python train.py --hidden_act="tanh_gelu" --routed_scale=6.19 --lr_router=0.00144 --num_key_value_heads=5 --norm="rmsnorm" --rope_fraction=1.0 --qk_norm=true --tie_word_embeddings=false --parallel_block=false --init="normal" --learning_rate=0.00266 --weight_decay=0.085 --decay_shape="linear" --doc_mask=false
Below are experts of layer 2 (counted from 0) of a mixture-of-experts language model. Rows are named router (the router's row for the expert), up (a neuron's input weights, with its number) and show model dimensions 0-159. Each number is 128 + 32 x the weight over its row's rms, rounded and kept within 0 to 255. Numbers have three digits each.
After each expert's rows: a language model's description of what the expert responds to. This comes from a sample of Wikipedia text that the model never trained on.

# expert 14
router:096136150091153174166095131116138159191099080113115144077092132156086176098132079124190180135093097111141110099162093138136188153176141170133141080098158125115079155149151097073157167083116137165091146086064131194148156122180092119098169137100126155063126141116138156117138151145135163155091080133204132119103145140181174148167122164131148113105092154140175162127166091165131168170094165125102148126121162086100088122121120164175142153132129191146100121125182165196141103135130186
up4:155131139144128110143129129164123151147143160081218128114130159139065136147137129138143068098092149108157147163136136155155175126152096115159128129135063194156140122135086096099122081152129173163104111162139106104156199164131098130152148169080123144113121122074155110102203105150142110145132119099087123190147128108131109108134101191167092123122117059082182097171210119125137153104149048111144158161144112123128155183102182161116153060110156122120044187156134187100124103111147102
up5:167112154115149158129114150156145139164125095112136140126122085119081140087115119145206117137125066102063102115162184143193126111147157180177149068118133138103161138085147073078146121120120163121140118132105235147119096113090080163113169130139091163131168118151083101116129109102115117110109121092137162132127255116193148088126160121181113156080089123116154057138097118170123207103126111146124120141152149133077112139112077125109152154144080156169110155155127141120105144156093150
up6:116153116076128151137105131107173118116096139184123162116077099133102116139108141178151118182102115104101146114119152137156143166163206084136129115186047143100149161096168087119129208131170184153128136110142058152122120145124119160106127158137094156134132110163099138122162129175109090129092074187105101139062193133133184160170050117133122118098107098180095111128084094128088129131077146159075188147142107135113142191185184131103170177148147143166082135155174106131127122117128154
up7:107100082128179146176056111145066120154114146137164127102143150146153139133121165158124121069113175116114173147104083068071155136166108136129137133186171088057136176092179066139142180107158146128123168127171120150166125133122141137145129176111129124118107166133083111170128147137084146161074127175092101127074125114138149145158048094092138222092113141171152156140117111131112122180133170149127134116099193087170116090114115084150200127095096153147178174083133138110138102167145147
Description: The words to, by, as, or, when, while, and single capitals or word starts after an opening parenthesis, e.g. (Al, F.

# expert 8
router:100135147097150175154093130117142158186097085113122149075091138155086173093141077131190177123097097112142107100164092132130196149175142156138143085102153125113083158160159094074163163081116144168085140083067134195151157135179093116092167135090131148062126147088134170113150150147120165155096075127194137124098145141178172147171116163140151119098105157144175157130171091166114172167100163125103138121112159085102084116134123158172150143128125185165100130126184166186139104132130187
up29:131198052131184099153123119102145183162099111169153087118158103146087109122096080098126171111097109102124132115151161134117174116115148098144145139137149096112122191128074079114143162126120112135129096163130123177161134069139141114111150199116096124177157106150116126151116138131142119187042076169138123111057181129176135158125101167136130199132083147089131164153121129125126181208074134121068151138106125122122108116127132104106164139150128161133123209176132151156104120216142188
up30:163143104140157174169154159122185157137088097069135150117123153142128121091094111205126115119156117110140146196186152155099145108133126161102183081130156180138130115122203152107179160117100085101103126109086104136165117121136076108116122168117103183139110078121149071168144173163124165156128036093143163156116153114161129154141153138187135127052129168128169168133186095150138154188114086116136072127167091156154106104123101198092144154154167103124080140164107141107169103085138127
up31:134124138126197097138110172083106130177164099115102105117104130175126106064071099148189169125159101132086054127145131100069108116136119071109125104105108120066129174083119150081144154148091116129112126111105126146127091148105114151182147084171140165154143185141126108150100149144103188103061132130170102085058115127078129181146151167139128172129067166157150160130152103138167161142070181096141107100198110114114128117143191103142149164158133155129114136056107103099158134184090169
up32:156125122109112138148108182088135218148145107115146091102089096154130159131163104131169132154140091109149126122159116158139161156153112145245192116148123180101140128135169068092174119110134083164101119093081129175167122139213138149095176137095093119092118178135113175141062117116149138118096131118158189112148164147163164112148130138134183152106111171157116100135177094178128121176095151149117150071135136116140116130129151112144108142167072129128108110109164067164107033101089168
Description: Prepositions and clause-openers such as for, about, around, which, what, that, plus list dashes and table pipes.

# expert 7
router:100137152095141166161098124121145160194101090104109154069092140158090183099129078132184179129095098104131107109164096132137197155174144162130141079101157131117086157155161094081157159075132161176083143096073131192152156136176086119085166137092122146065132142096133158122146144155113162159089081127199152115095148145175172149178121158135149115101101153140178156123164090168134174170100166131105135118115159079101085119139130155170141148134127197145095134123189161179141110134128178
up1:111105122114136187102070137101140130143088091114099121118101160057130119087194158095158148163153072209093113136160058155093109171118165098164121120137097099081127115186101102153132164142058097126169121131115186098100128134140137182078101126165109147097164187173157124124191162144147123132156138152158113173108158105148172065127117142132154115113103148124106121088102145130159127107128111158119159137070141151121112176013103124109114140177135123104089132160152150132147087126090208
up2:195054099095141144087103131091138122174100095083057152101129141124090135122139089102127140122154136114104153114118090194097176125159099130144063094134131185090127124140061168124143174179088159170122097106080158077117145164118131164134136166129154140079139152188102117111181077138132083110158103172148060090160198146098169145145158189169122172092104175100122110103112107161178137149129144168087156149104138172104146148073117128181177103133138141129149156180146112161089145118120137
up3:193121121107166116188140216096122128137049097101090150131092142143092146120162057081122168181162078124111074104126126178111149129126177125169061142101128151142119158154101145107123203138122160185098085160124129135122170122140125139138169167103160144087101151161118119147147157163154130141079074156165118130087194089124146193095159182165103151054128149106122158088120094162142118149139128174163155087142140165179139107163099136111181113131101137115119166130139137124136120198085102
up4:130154110151158128137124107147071215151152134106181129137127137120096140108138118155125103101134144132157170118163167205128106123119108095140131128148055144141103130123109124114146156182110134175136162115115105123159167182119090129138164188088130138078122120131153114150154104111181024156117105112105102164118123088140120116146114194118099095157118073086221145183174144118113112085124016104137157181111103118098134163066136199123121130157131087173088135151132138127082068126096126
Description: Inner word pieces such as it, am, ak, cont in names and compounds, plus such, due, some, same before as or to.

# expert 12
router:103136143096148176158093131122142166189105086117126146085085146160088182105144077133189173129094099107137107107160089134129191144172146163141143078095154123112083158156156100077163168073125141175092137085061131181153163134179097119091167139095125149059128143088142169124145146141122157162088085132197145128092147142180173142179115165141153109106101153148183164128166089175134171158095161120108140128124162078104096116126116159173149143138130185155103123126179167188139107140126182
up1:131131079089103132123086179121117138139141096160077140109097155133088130128123136121189147103151105195163118135133142136094138160159227132140177142115123139078135148126098122121137170139056084141143152132140183121131116123158147183077101156124088148133199203168121187108197127084114142137113126174121123111125214110100162126114105157137168173130115121101105084065115119141157153114147141182115112099113146197121080141037123061142168177088176128138106089145167126133134099115123154
up2:144053086077181176118151198111104110145106035060096145103093131126139131136145142107159123118152125132092103106192099198093125136152177096195088144113152118120114144116120100125109118115130157172088089119116162125104121097100098123115098127127187135122087155157136152107125098161107135105122119096194095144124151136072146153142148137177104097089085176119089162107123108179191181142111214162141155079133151182077122141119092133127154176172121164116120174110125089105167078128077135
up3:098145173147143127163144191079148112126099101156148187098118131119110129180143076157166182138122119094136148081131120107113111178146143160074083114131137103153125095122127083116127143038116136129060148170083165151115155071132057133130147124125143133119085140158037117122132177135182162151128136158125114125046161161189156129118147117154210124064095154098111195117124141149127158155123154110043136125105118147103114132164110137143177146112097153160085091159138143109173094119192154
up4:125158144158117096181142096114109198141133097071168114107122167095061134134124123140130117080102117077129160126188145186160162139143099096119104116103060177201138145084075102102135132163122154194125128151140119168137185140156100138104120153072125122123137123125131129148190080082178098113120124132092100136127111091130123131122104191086107132123120096098193163129235132136111117129133074148122165180141112071137160164115188164138139115102154121156068190137167093128093095080113160
Description: Periods, commas and quote-plus-period closing clauses and sentences, such as centuries., rule., ".; also the article a.

# expert 4
router:113132161099141174165095127135154152184101076117114147075084122140093184097141086134193171119102095106146106103157085121144197151168146197133143090075149124115089164159147102077151156082111148171102136078057138196150157136181123107094168128099138139058132144108148167117136133160133164157089080139215141115095143129173171154189128164126143113100109162149167163134154098169130165152094168108128138132135151086103092115124122137169151142135135187145109104137181166184131100132123183
up0:105155127164155158131101145175157096106105142110128105125173164122086145119088043116157185096072073111169097116098172133114155104169113161104161068145112121169108173098119081082134117151113108108127130120118139144112122137170115170175133149118132153123132149191135154150132143141195154160088139166144180158072128121136112143148150070136107170091130117130181109126173133088019116166082182062127111183111118069142131115177160198122173118136074141120106148152124194148108127119157171
up1:109161093071105136087105116109144147144111121152111147137133172161124132116151121044122202153117137134092076167133091171145182140131166099121172100143137144106127079136149105146185161105114109145122141121119124095114089120133090182113069117132092109109110127127140183124201133115135196123151122188149091177072137118135168119045094117133114120117173129136095123059138092128172150119144125171083119090118155134154089163096123097126141190103191126176086146106184212175110130038114131
up2:162111086081197194117160203110130093105130092117091109111150202122102125107107088138132167109143147085112155155104150150112156146170124101136048115177170118100148160123089112114152145116157172177091117154135146130159122177108098170150091118109138152095115117157125152120118102129120092101167082146121089114148116173128153144127122153143095152102099113087130136096094125127161189169131086134079160149064097135088159135046099080143222098173119206123157091193134130114161139135066111
up3:097072103132145134185079167040183158112127135042134153089171135150108106186145139118124158171168134131112051103126098137136146124146138134121128095115101137089151180185163107146138179084127144156114127149125129151191146110119144095069123142110144208121125133164096076133133180112155166112100126116063091148049141128158162185091134112149146194128083161149154137079131148088116170176093133171104188118136115152118103194144101086108136137132142172129084122146116149124134125179109108
Description: Short syllable pieces inside longer words and names, such as ne in Minneapolis, ul in peninsula, Al, De, El.

# expert 13
router:114143140090131166163092135130144136199106093120114151070098129158092183093127085142187183115116107101137120108154110138142200152165160145131133079101154134110084153161156097085160174091145149185069141090059120188163157132185101105084167134097125147055131145068150159108148145141101145162092071125192143121098132134162180155171119171133149097099102158142175161133161086172151169153099158103108138110131154088109098125154131137168132132142144198150100134135186166187135111134118171
up0:169174143152145145127117123160165105058172132158144103096159156126057118066129125142110144125094096160151122166121155138147140137113082119117133096119163128130097168174155113103089124114138207133111167142109149123168145069205161144119148148110114160076135122156080150142104133067136206092125151132107149112036147109156133180210095103177099109112145105145160133130115161131114148130067116087176137204116134053125105159146114181120138118170142106127080140140096207151100131118109178
up1:119121076105186137091136121132099145116080128168075130112108157122123144069129143068162143121095104167151145142144101079094128142141174054127123117132117122122146132087082114142143129144072095132154139118086107146106064141085089194122155112157096078103155142174161130157180180120141191110126126166141048047040177171075183105166075120124149197117169132139099126081157106106111132145083200125138135134107135137150107127091135093146087131151083127128092145131161149123120104113065122
up2:130112050131166156091126177124106112196101084101071188137064148161094159132118094133160154121119165130026157031148116155113184125122140168120064114132193095136118115153139095131177119087148081124129158141120153091122118073101126126096114129167149105181152094138040170132139117086131112114139127131138130148126135102114178139129133149115100125097086156157121114085056106166139106154076139149145172127060076168171156136113134102161148091107103115158109153160161094108132107125103161
up3:105123179150171107143105179020115153082082122108137173105104139157146142119167081116117223161152127130146076076148116101108162187110184159071100119079192140112109115126153113097103173112135111125096134174173105134158166094129109120101136128103122125138014117150119107105098136128218120148128148121114116155075164155114120149127116150188189130117153101102121158107098133144104171150087160108082185160130137184116065142158126107125130122150162139108094131143067114149133122125111115
Description: Suffix pieces ending words, especially past-tense ed and ing as in Cl-osed, unmask-ed, sign-aling, plus United, made, long.

# expert 6
router:101134137099140174157097134121142154191103086111118148078086138159082177096139080130187178132096099115139107106167103129142189155178140169151130080092156133108081154154163091077162166068135142168088143085065125185160154141169094116091175141094132145060125147098141171122152143140133154169094080128202145122093140139173178146173117160133151114103099157142179165124156093169131176169091157124111140129118157081102084113137134154168148138138122182152109136123185168188134108138130188
up0:189115107135118098160116148156100150148136112130098135145075133133060097107129089152193131137103081174126156132089138143125100122192138125150139072136122151144107173102137133103125140133118178134159212142123110148095154055161120207119136087121160189089154138106098186134143130117133220199087118135140138127096135132118165188097120138104125128086127100147148086154093151178069136106107151097138138139145166041124128092199103174076164141177134124107125162148158189093148082129097140
up1:120114055102106138128070132122150152133097115089096122147145155124072108124118110049154129125137136151108097194137075166032140131119209131090166123141113113046148131133087112143134162121093119180190145141099199092128102100161104166104131064134120104116157161137137118076162190136157148100148150196180090094134153125127198124118106149178147158169138151108117085074136146113165192173145106192091154140094132164117120124073094111144122138135131116167111104143158142167151100114115134
up2:167083095093176190149097183132109115141141108079096158114112133131086145132090135103175139080125179145059115141106131238089152148155123125152091116162166121095160128149123110127143133126140168147133077098129185073089102105129149165127091185145153123116153134200100121142140145164053135104155112085142056136144130122127160130154120173160096094150099160127133203090101107152172158112137151168117163112077106110094125180080057138124170074129130151171131124166088106127076119145143089
up3:122135134138190116142105144134120148136060146174153157078147109138124144142124102141121199145141125119126109116130137076136147143097140100129084118145158091103107105115085055157129193097131111120080208151132177139169147112153149129110092124091111132097082133142078091121106200169228124120103095155129133100042115144201115160165140110145174117124129138132121126130124078128108124190123137158018183161092152105148110109119116170155144127146083115209104116175179109121086145127130151
Description: Table pipes, the verbs is and was, at, and inner word pieces like inn in spinnaker, Hav in Haven, -h.

# expert 15
router:117133141094135168158089117127153152195111095110120150076095139151091182096130092131183180124098097105129105111160091135132202146160151156148132080099156126111094154165156090077163172084137159201088150093071122182174159133178113115084160130087131145047126151067152169125156138145123152160094082132206145118099142136164181159180105166130148106106111146148189166138158099167130172161102159106121133120112161092103089108139134142169144136117138187155109134122187159188131110128121167
up0:117134172109152154079109167132162111067152068178106155080152079151096088066077123161128127115196108163090117145102142151127079083129110117169144098079122108118073148186136113083103157155134136146127193115126102101179166089145169176152121189182121179144138062199119126139135121064110162107137083122189103113091138135121103148186127158142126101113127111142079115143132098144084121149080141099137141078115106091078140156168179150158166142142174112146097108143134133144086112081072157
up1:151132011053182147134113130119103145137110088144121158157113111148104141100139132091153162129140149131070106169147117092076092184169198138053156125158137090106124154109149127106119099132156153094118122113095194129131081109140116128153151103131103129135123100235141130142181157143156158119138104102194115114066126160145184153181118132173161129143139149150117148118123099114137182133103112229140121122150163142121119121104085148115110116126134120161056129085094178088111068089099140
up2:154114149081166173120152181144153160142144101108079127140103174118126185145114095126123169105110123101146150047175102182128120099148156127182122154091124084101104098142166087133184074152110151118075087120174174141150119119154121178132151139106164130100145119160063144087099124094083076082148146097156146096100095135111140161150125104158137114113097176106100137095127104146163177135121186163111156174118116141040148142044129111170180096201063152118119160166141081151175122144131164
up3:113089164144196125128128168052189124068077118119099170070149114160108133131138150088145136195099052145157133102120128115147116115129165139142071083135140138135163120122123143118197170134145148116076133177116131123083153118162139159090155108139135150073135156162104091124076188151123099090077119172133050126046175139148139182111148163176148126127119198124140086145185129121158144116122153168110196125164171146113110214173101086111141124136109171145125115108136158117131122140128100
Description: Noun-forming endings like ation, ations, ology, ity, ments completing words, and place words such as States, Kingdom, City, area.

# expert 9
router:095114145097144171162091129117144152193107082103120151080098142158089180091124094125188183127085102114130108111151088142129187152173153155143145079101158127120088150149161095084163166076145152182096148086058127187159169138188094117088173134097131145064130143090135151119148143146133154161089079126202147111092151137183175147166114169132148121110094162137177162124166088163134170157105164133104144124120156095081097120115121152174144146123131183158107136125185172184135104132132187
up0:129166102159163164088070215153126127108121103129128099119120131100058149069092126141142156124107104150170080156140179090153105130157110154112141040134087101116079218126116156074125153155105206144112172143097157080122137089139112128145112156166129165125132085146142110174121176117167175113092090160134153163068126122153125201149132109187097131091085112120161083155148137107079155163076149101117112148129129081132135083142121189139171126138133136122123085115155205141093099123103147
up1:161149083106121129127106160096115182082107077113123126155056108099093160109162116107138136084137062164121098121131131152084130114141128144148126109092140140090130165186099118124158155102088109122149146171132160098130108115144099186148180108132113121129177150161170176135200127092219211093083126158181106126074176092098176144128124197192156177133133091136123110053134149158145153147117106170121148085114129102109114129076158126105148105134101131105120082101152143172188059101097107
up2:146090098120144170126151186145135122128111110100103177149079139096104145105107117075146160104111148128092174150135129193129124143147083138235074143140171111107131138169057089145139150105104101124147155122136206089070124139164127130129110169136148110110116140181141088077129112112128137100165100153133105132138110105137187109150102153170116172080114138111113176070063146148161148137134113177139153128083141083119059121106046131168199137209119138106097143150100072170173095142152150
up3:159118146161136091135124204086095142155093122150130167042095110180118121156160089141115151107137112140107092084180133144113164144113148134174128085130163097117126097107141128153123168084134175117030158142051177122113155102141126091108110129112123173098099124130110120125134186177132191148119099156143163186115158161091175142183177144121158138082133167180094181101166134131161190127121126109090185085163108199099127171110082076127145129156137150135076088156141124126119132185130136
Description: The conjunction and, ampersands, sentence-initial The, This, These, However, and words like most or (Japanese.

# expert 0
router:100120156100142175167091129121144166197106093116121149073101133153092182098130087128191180124096094105142116108156087134134194150176141171132138083095160133118089155159164092075156165075131157170093141090057131186158155137179107120087165134083132146067127138092146156116146149143133160156084085132191139116092135138174176146181115173131145115111103156138183159125168083164124178170095170133110135123119157090103097119133123156173138150136132190144107130121186168189139100128126187
up1:116157085096137134110118100123101136134077123148093149112114190142118146078103132134137149144145098187079136141173157130089109173096234086166130146125123075053127141067101166088118136148111101149153142144124157122089083093158128149163139101122074114091182167166135171105189164156146114143111124163147074068080134121148163109155088163157150107096136079101095105106101137170163137076117096141121124078145139141080133188064109115092130150149101107213071087137173140150157090130126127
up2:114154152094148128081125154095131138108091085122088117109074115129163159117140134113128168146154164135100100136159122162125159176155126044161101116137109129098156107077106108133145152089140124143090121081075204087060189130089115196151155108148168110064107136150171119121110101153109129084108136123194065143094133153112180139124199135205135117129129194093084194123134101143164199116154157164141153163085096137105121103095120131161193141170139145117120128142176055153130131151130110
up3:079137156159151125157137255079148134129102159139106112065101092102047079123152120110103121182188127167134105118113133089093177165140099100195104101129123114134073154109090110110124155099108087106078162147136147132156160108143138138117119121100108194150089138111106103197142142130161161111125084187135108133123171123135122192120129116159135095088157162160149166095133119152133121176071099109102201155109131134117129141139098161098170125167070174189069136140145159125142120167117091
up4:143133108134157107168163089128142152133104093086163131096129179111079100121151084162093098097131142140141111105170188147173136126111137086097131105131067149180067162093099105097150163180129189198141110141151050132135162127156039120149151171093140142113116126142143123151183097161152099177153108114104092154125125111156150118120121180186111145137093075120167102171202118135118088111136061112115137162143170154106132151064169187101126097161124118137026153121120133112110113145115079
Description: Adjectives and nouns after the or a in prose and tables, such as Special, American, public, local, plus number cells.

# expert 3
router:100135152101135174159100129122138169184103088107122147074093131152088180098142082144196173115102100104141113104161096125139200151166143188143142070093154122113093154154161099076153156078108148174091140083066141188165150136174099118083175144089132145054125145099137170118141140145141155155093087131201148115101145143171169151174122157137147116098111149144177156135161089165116173162100163125115142120123154077095081114138128162171154147138116192151106139111189169185143103128124177
up0:131127125126163124085127151178193112113157118151106127106136097134137180041143049165130146129176079139120102160093136125093130126155087164127115094109154123170115209125159122076124147145134135107147162122099139179154146052151128178171159141157091158173107157180128149185132191148160157144077103104144147154060135095202106185142159151176071133154151136145145104138090164145079152131109131121186126154148116114147116137126180148096176096154138124117118154145124235106136142131146167
up1:127116051110134137143062156088128109157131098135139131107137186157101091138123165117111118140152145151092093183113117112084116113139213136098148120088113137086118151176093145142147162102104078167163139118119124102112105098179091171046100098180134139149175193171107159102186142088128171132126090142152106073114147137120171123067078161161167172132094168148125111088094154116164141176157137186122099110130169146165083164036128053145123148121163133122137091124139142109196110130126129
up2:089116125131189148125137195143137148156134117120123167139117182143096183105123126125133147084147149134105128151140138124042130145138129093217095107126131120074157112111069118147167155145153140128100116107107151111081125147194117125141140156177130133094088132209119116119110136211084120130138133092161137119121142100080117195173134136199100155107093193125138173092083143139148179205109167128108143188123110143108071132140117082152195127152107149151126105199106076185153125179143143
up3:092135156155129132161115130017168106129088087096117198079126113098114100118151130172139182166103105134125094167090110104121095123138119141134113083112088130112128140129138118130200196089099108157108110174143109135135162109178145120090127136074124141145098132172113092181104129114132148142144083143130076144051152148201128125069149116242128112077117172137143177128105118184172152173128107105100182134134111117139110136096093172101134114159126184146105094187121183115163120129109163
Description: Opening fragments of words, often single capitals or short pieces like D, M, N, ph, calc, Arch, in names, headings and tables.

# expert 2
router:105134141091141173164088135118140157191097083109116151078096140157081180093129085121186181134096100119129108098159103136140192155183140167137131085113157129105082149147159093069157167075148149174095148091067116193149167144180084114088169139095128144069130147102147153114147153142132162161093082131192144109095146147184173145173108168138144115103097159146184163126167084175135175169098160134101137137120154093101093124117125152171144142135137194150098133121178164181134104140135177
up0:116105114111145133122116144151099175134180130135065157119157104141051140062155126160139166147133092122099064113126152125165124080149095140157101046123086127165113181130170102102081116144113204127096140119096162115147190093160147116138153126121158160085151135172111135174102182146141149113120148098138135157094129125122158236181099132161126060127143146164160167147133147108137175145087175122171199120124135069127137118162066166174122152181129095126105135136119169139095150159095188
up1:109138132120116116120102118122144149166069129130091120111105173163098126108108096092131166153144112116089117152165142145093137124147179110120124117103093101065140128089090135106121161115113087147082145137070126128131133150137135190177111062094156125113130157145148154135182146195172122153101080128162113130096212108182217144139110167152197162151163096161103081088141090166168120167155172143083140104184112151111142151114224124161088128160169201124077119160197145133144103124089151
up2:122050124091150173130140178113146121184110052058082099030149148113063110078140096087137134089117152092050101157127112124097178117145117138151095076101119126104172108132087125105165135123115166166120086060112155107082155133190103187175112101124164172094134138166117135138158114119126131109144109137156088137148100141151147164156165113171085144065092185139114155134089155163183153130143116157111152135082154106081126146106128114151179118145149184131094150182113137122149123152120163
up3:113135116115144096205101144064172139136105125169143122133128115110142130157138106144156177171154114158145114121131111136151165206104126125157131143071101107142111131124145090123123181115136114084071098163122176141202176070131085103121100157095140115101050119121122111189164108129220149104091119128145100077075136112121134177159079171097172107093116186160145187121119136138117154194105119171082207115119187148101099141127141131117197127159054139096105122111143118150164147148129112
Description: Possessive pronouns and auxiliaries, e.g. his, its, their, have, plus line breaks and opening year parentheses like (198 in citations.

# expert 1
router:105136148102148175165088122118140156189110086111125151072089143154081176100142075133183182133093096108128109105170097137141189144172151156145141080107156124113089161151156096083166169082138153167091150083062123187149159137174088123096170147093129151072133146090134166114153155154120153162092074132200138113094137147169176147174111160136151104098107163140177170121157087177132173167095162129102142124119156071103090120126131151167142142122129191160104139128189164181133105138132178
up1:141117068115104143154083115088126148134084089121061132120076156115121114088131093060152135116124064178103095121163138094087147135127160089138143153113108145102079128096112130107094166145130115173134096138129152103085135099157144217126113132077118059113137167141166157111163122165162140146092148140170082137108205107122162162111098172168169204106171104121110158090159131172159141130188116162178137093176179126096117177074124125108112154128186152111049105115164147135154090131077143
up2:137083105101215154110103141129095162123059070072095091127147154150130140103108092092129166096135141116104088147096107129086121160144141093170063093129107137097128130133120124094104144163104155214129130156118136086133096155151101171116090096105190112110097153204189170111122083139123184125131134122175097138124166141140149151145167187153117148047087132098097130082132131177199135145160133166088171176120137127091129148077072124157142134145172173111120120114146108129160067140072161
up3:118116119147207113183074200061134115136100142153179131102136093164126143149121090148150150126148099151166084127071092101126134172144128125091101114120149113125116136083118073122143180064089109138070128167141139136150134110122089142120165138140109118152098157134126114179155171154216117166116173197116090129059142126190115146145115101151121161095071144138116190131128127124147137146157136125106153085127070058152107151114129148161199116137080217123129139181158199141148094138152128
up4:188132095133149093172108126158128216142102066097145117127157153160101130135044125116122100091144144122117080128148159142113194141157089128084120105125080154177090151113118128053120195169153194186160110148118088122155155130142093113124117158090122101104127112136177138152161088102180121124109139133113114142135131089124134165173110202132093147137100069083203112158211144096139125123123061122169139163153147162145127173087122157106125113149169115140060171150161127154081105118092125
Description: Prepositions and verb particles such as in, on, out, off, often starting a phrase, plus role nouns like friend, role, side.

# expert 11
router:097138143097144176161090136120139155185095090119121149075090127155081178097131080119185170129094101109125112093165092138138194157171144160138141079108150123116075158141156092069164161084136135168102144085054128192149152133184080121094166137096126151062129140117140163114151153136128155157093079123201134114093149142184176143169115163134145110101096155136174165134162086167135175168093166129100147127116154080094096125114117149173146152134136191159101130128182154183132100139123188
up28:017175167046096143132121113090152147130117080101111137063127131168162105096156156152125150125114128139144140118149118142148166119139068132115169140170129091161070074193155116170127155129146095126118164115157146109129150123139134143085140123104047134132087148156111125089088117153118148156088154125127111104096156097200191102131149124097202100094197131160124175109108137134115158178130122112056173121129128139153167155135086134154127191144167133136070088094126181119149190161147169
up29:150118114111145150149176195145170142131120091102110101101126132133117110095096088111127164121088125126127080162149164114160134103137125097159191167103107130142105216091102113122150140139091090148100136145118112170146118137112116113035128153149132143155143123177100118142107146119105163174075045172088168102065114114176140161118116082156129189112092118133125187151150096140075196179099148089094137102097088077176110103182154120174152158186144196126141171169171162122143145148147188
up30:094123138109108126168098127103144100125125103089209115111161141117118130128113085148120158146167160134114097201192133152099132108150100124084115049076151163160175142140155108124184136078145128111120108112150125212149155088091120120171099143106105177112099110141117092090129150111113155092115075108168133110116129145155125134157120105182118066136165152155223119124090093164097137177120099112047093152114096065158122127114115168168136112154167097230075169143130095125135171112147166
up31:080138150081133123142083195136136094116105102142111100118090126120164123113122134152115136132203060131121067228142117119095098164127193136125093082134129116076166191071138128073104147096079103163056091099137125139168092109155106154175134130153092179106154121126130138098147148147079119083131145125148123077091108132128141166174107168155160052115158183134128070103156104172120131116167182158111142117155101154115138115122133111128162142168187166164166088057169102157158128120139138
Description: Line breaks, modal and auxiliary verbs like would, can, will, was, plus brackets and digits in score and results tables.

# expert 10
router:108131142093136175161092130119143162195106088107123148084094147153088182096137080135189180125087096115137109110157086133126187145180144162145134071102166123103088155157158093078166163075143159184089148090061123180160167133173099113087165133096130139061125143091134156122160142144131156163091074131192150122099139144174178145179107172141145107107112158140179164125165090174132176169103162121113135127119164088106100115122123149170154135125132185148103129125194162184131105135131177
up1:117172117088142151102141094094180162111069085149127118083123150137104102100122111125127172126157114103114131127119146157084171160145132115147118123112111108119144085142141112124151149131111062159172156136117183120061100113157090194075168086132044133114137212191126137056196120153176187123101150156157121107121155117146189129141099161138174119093140122133125082054089112165173117138139121153078173152070138121047123183117122089149152112120153111140088105128147114144195109088107156
up2:117040093091177170108125196087160130145094047094077144141094171144148146137162169112173146113143143105075110110134114184122137127104146110170091136125159088096137139116136050139137127110148099156129096102143179088122077129128085128119155146147162140138184147193135144121105114131088153104177101131175098102144115138121159141172129111151140135065074178161073149089105100149206162105136179177172173069128130147111124136092106098115177157159113142117109143147115077090150097167068142
up3:138078136128185120124146118036139189158099137107147123097135098201098108144160121155112168177204145136122093153136126164145159123119132124167086131097182118107089179156139117081112164103107142138061073136093132084138155098157097126114138096080131185127087160167139119157120160162169167102138104180137110081119146117143142166145124085187153133080141134189181205115102131135174159162093128140135135123099124183116109182172055124145179142173132129125097141136107175092142117125060110
up4:124178181159157103180133101120114218140130117118095120086161148135068127128182106189139114093109107101118134117149169166144148106102129109094121112124009162173109139089115120104127158147149149154165120105116079125172158124132036099168162189084137127070141102117149123163184122153171115146084138165142134165082152070165117144139135205109113137118115097090169119175173156105103101144128058109116181129138111106109128134114161159097101109103145120147039122133140152131128094117086107
Description: Country and place names such as Japan and Jerusalem, months like July, and closing parentheses after numbers or botanical authors.

# expert 5
router:104132142091134178167094132119143161185107088105114149080094137152085180101136071128183171126098092111132109101163094130138191157177142173136132085102155124116084155150161092080154176076136156171096146083071125185146161146176103116090172143090124148067122150100134163118145151143127155165101081127197142116097145135181176146173120163137150114096093157138181160127167085174134174172099162122105143128118154088087091113130121157171148149139132195153099138121191163180131099133132185
up49:140109140114133086156144117117115125202136097082164200127092252116112096142118121168103181148139145133108125108163134135115119123085174111200156104112213121137146083162127122073115152123093103128130113109115114104096177161118141146085177095113147118118097134094149130102161104117098098166120063087144099084142167154083150142149121167165216149127108131168177133148161105126142180143106116146090162112116175208163103153132112136151087142189129151109087129124085107088149084087143169
up50:111159198090113157121076071071109110148151063110138119107120156122111092144085142167120180135128079106099116133174151157079122169118176084097114116126154105085168169125136128112127140129101147153111124135060176140109172093103170141154162153143150104149121132134109117167131127152127112142138121152162112128046128129177138144112154163143131087115142110147169141153102093136112218168163094167117068140155142161101141186135091147170114147164155215211097073107125068126142142111072205
up51:135098145121125161151116128138126091142130126177117111083105145165171140082098118116135139161076062178146088119126113141117079129100147115140135143146123104070108118126105138150166128098131091118136152100114202161091157155182132157114102130154125088115099199122139140065144098137113109170107072111159105094083148180147197123156144162179195157124120155117099102146159069132152178151172165119110125141143161135101080159086097133160076091199194199126123113105180173143160175158104218
up52:157087095151160165180097195143190129145049146096208111063097167174091159126138138101140126121135088145108084117120113148121150104107177161161120132069158105095112134153116164120108146137113131134127127113143072152175115127147156140116153167086124177115124138117022094100116095150069130121090108141139139125137187129128136154077079167135102141131073166131128106084092087162102159138051154105107182094101130138165075132171120091122127134141074152138179185125119112163153136159169182
Description: Table pipes, opening parentheses like (track or (since, newlines, and function words the, of, a.